python train.py --num_hidden_layers=8 --hidden_size=192 --n_experts=12 --experts_per_token=2 --d_expert=160 --d_shared_expert=128 --hidden_act="swiglu" --moe_layers=[0, 1, 2, 3, 4, 5, 6, 7] --router_score="sigmoid" --normalize_top_k=true --routed_scale=1.0 --balance_loss=0.000146 --balance_bias=true --init_std_router=0.0307 --lr_router=0.00122 --vocab_size=12406 --norm="rmsnorm" --norm_eps=1e-06 --tie_word_embeddings=false --optimizer="muon_variant" --learning_rate=0.0029 --beta1=0.95 --max_grad_norm=0.5 --batch_tokens=131072 --max_seq_len=1024 --train_tokens=697300000 --max_steps=5320 --dataset="wikipedia_en"
Below are experts of layer 3 (counted from 0) of a mixture-of-experts language model. Rows are named router (the router's row for the expert), gate (a neuron's input weights, with its number), up (a neuron's input weights, with its number), down (a neuron's output weights, with its number) and show model dimensions 0-63. Each number is 128 + 32 x the weight over its row's rms, rounded and kept within 0 to 255. Numbers have three digits each.
After each expert's rows: a language model's description of what the expert responds to. This comes from a sample of Wikipedia text that the model never trained on.

# expert 2
router:130115140112081118123155140144101099071126130094198153105086171116064138145139110136107074142068143120137114101151155132188164079076040116128100149084101115193165155193147142097101120103108186
gate0:162177086147079160154153101185110154129131160140166131122137126182124132122155151156123146070097111153117157134085083151157102097109052134233062155104037104129156143123142140068136143115096120
up0:195119098057113114124115160079070099140159136111182167121131139132160132131164124125168127101113121114129075110174108072164154105212130134134130107126116116057185135146129135072120151153115104
down0:102121141114118084126168140068117172105096082080152118148183124171084124182125092170112113126115077089115128136105097109098131094115119076133164147113097135119131121148073153135111107163090166
What it handles: Copulas, auxiliaries and clause words after a subject, such as was, is, remains, that, which, also, as.

# expert 1
router:140051113098171085181067128151101119119094142149160152171166119165131113153121114147137117109069139130107124139143196137151155108109146160123096174150164116126175095167200089105088142096148137
gate0:090104074101148140096106132120153098107158120060186174130215116112148122086146130133099150174088161125134124140186085104189144083126173127148111182152124096127178182101110099071103126183091174
up0:088131134136169141126160118133128120124060099148189145190136118117132184177136111143054102144160195098142135076135125142181111099080120124171127118171143137172132175174084160135122145122071146
down0:095094121115149101071143100169097031145167136137088110164097084133160153180086133129161160098119058153150128100156104080132179129098116210103075121122130097075113149146132123107123142087164105
What it handles: Prepositions before noun phrases or dates, such as in, of, on, at, into, during, and month names after "In" or a day number.

# expert 8
router:216136064140085090160161114113157090156089086075168123104127174157158072167122126094165072172142076197143123135133130121111141094084085180182119125100121114098104180142174101155127110110144091
gate0:132090113097098113066121062068140122166194185078143146110071145116134134058154102140128103140119107101132160161079104188125036123140148153157109154105109139171124090116149135133143124118129146
up0:107077173094171160117134150187170194128103131115154204139149147133093156115128116165170142105139137100076119115182081173160107134170149052132080133159123122202111137107143156093139135113142129
down0:143117030150152094139146128056108172144107096155099080097153101104139061163101147097165075109174155158136142124144106074084072128145134174115147151147132122119129133116050129177148111136135116
What it handles: Capital letters and short capitalized pieces early in words, acronyms and foreign names, such as AP-IN-ACA, H, S, plus the pronoun he.

# expert 9
router:168144082110139102105108105103141062135133095089146139173174152149140121098095124104187063144105064127141075139152150125131151146122094200159101119138126112112149133169111116127072105104182104
gate0:126152174165160104108098131184138103131097121118095132134135097147173130058100129141120092132143150118173178179153085141170127255163141116182089096130103156111152110148085123074109047105166131
up0:138134133152107139057114142103122153104119138143115119130174143123132083127149038124116110122131123107105163145162093152134184139109079099162113153121146119096140146136124067125156071161079090
down0:171135130125124155145117140092089129144050141194149145232123083186137044142146073142146158140139111095167122173137150109109146139107097133092099181113163087161167152147171164093119160113115105
What it handles: Space-led first letters or syllables of capitalized names, often after a pipe or "the", such as Al-berto, G-ethsemane, Tyl-er.

# expert 0
router:144119044107192104154134150115205141141116165130147092173135174136086107130119112121129100093105166095163114156168164126147136113138060099166092170152123121129172135154144080168168113152100099
gate0:110148113105089166094127136113155154056107093209103165142140165143097151118133120108159152124155150107133187126164161129093056069164125108160121155096077185082123096166157126119162114121094164
up0:133058157063076105081189069113164154110151168089051134199126107181136129144161146142119150091093151152123135202115124140166159155139091085079087131123106157147173176153113125125112110109084131
down0:142109139172137165157097119194111211083131107097173072127207159139138079135128097155078131150160116117025128093114127167140136132114210156154155174134080157158096109129074198140099117124139079
What it handles: Determiners and possessives opening noun phrases, such as the, a, an, his, her, 's, plus table cell pipes between entries.

# expert 7
router:144143161147168090128174107056115087167117106071119153142104158170180140150145142088136176110135148142090079116102174112110176151083127194109078169082108063120141169140165179058058149126168128
gate0:141169161138127115164119134131139132128133121096108177094092152221125115113108110052122132121104062137155115146116151123203197147151148145129079123186000099136115122144163153104057147153161168
up0:120097159130102129113088151111132123104121027127080146110081163169119104118087167070115141088122181079121118090133159102202143116133181129147146192092131081124152109187132124143138178133116141
down0:117177159143111133143130079089082144125085154182112204136092126211151139150126130125150121125131148147108142104157065162117125155145156070176138150158133139108112155097121151102170163135079099
What it handles: Middle pieces of common English words split by the tokenizer, such as Acc-ur-acy, Res-ur-rection, dorm-it-ory, plus closing quotes and brackets.

# expert 10
router:128135099054146116135173060109207099129182126143147106161120162166063090115155095106116133144159132123154108179126104121128138100145127150116112146062145152124107127139097072110107102134138135
gate0:149124095132140091126167136112158134162090083144136126118113104153169092134134088135082136097107150148100097166197146172120164116105132111178106116131182081145183162118123078139061130147103178
up0:125052140170136155128107118188064113136124135074135098109120149172131137155099144125164091106084111105131113106096079165113145181094080120168145124153093133102113099120114108130129118092128144
down0:105107134130180110108137154107144240090089133162194181120106172106066096116129129092123074165173147202160205155066154128133143180105064117122106102102085121142083119099098064101081120095101154
What it handles: Sentence-ending periods, section heading marks like == and ===, and final letters of foreign names, such as -o, -ic, -ov.

# expert 4
router:120151106154103054175105170162134114108158093103156181148137189098204148142097048089098078098071074178131117193143151113121160122134117109142098132073133082185129108141182080142155114161125125
gate0:090130107139137127119067124159186104114166078127118192095146193136192160124156112164116177141093144098145089116115103107168121118117149098107145111143162122178106068168130162118104195122163087
up0:143210138132118121099151132089089125130167121144093124161138151187153170118145098152163137194111108087101160120111134081137122173062154170141129142139141178122154118080109094234127159125205094
down0:043094139147099097135082158110136083115125126122067123155157176140120129160131111148127139138125132126148129083104106149124123164130177073113106133158141101181138189082112068128139106112115135
What it handles: Conjunctions and linking words like and, or, to, of, plus verb and noun endings such as -ated, -ing, -ment.

# expert 6
router:180162157064092138150186074141142095110088126153135151120117129100129105118187091110121184118162128111194098154141119092119135094132114141097128133095148135137228142128116147122119138112150127
gate0:138141134084149118071101162118153097144157153120146146169100139094081144100125196174123104105111086164105086137139170149133153106172176188072131131117161142154193082138076081175139099118115116
up0:126123129104092168178165163111146158146158140107131149173120120074117086119067063129128053123109116158075155092168110129140093137113151123113086189167120094122061151116117195086151097149061110
down0:141104137145155121077106129099159002150155091117146145123129172074098112061157172141130152157079162138047113127091211116105132171081127127129084153096127136173175134153109065100097162139140101
What it handles: Later word pieces of personal and place names after an initial capital, such as Bry-an, Ber-wick, -ley, -ton, and whole first names.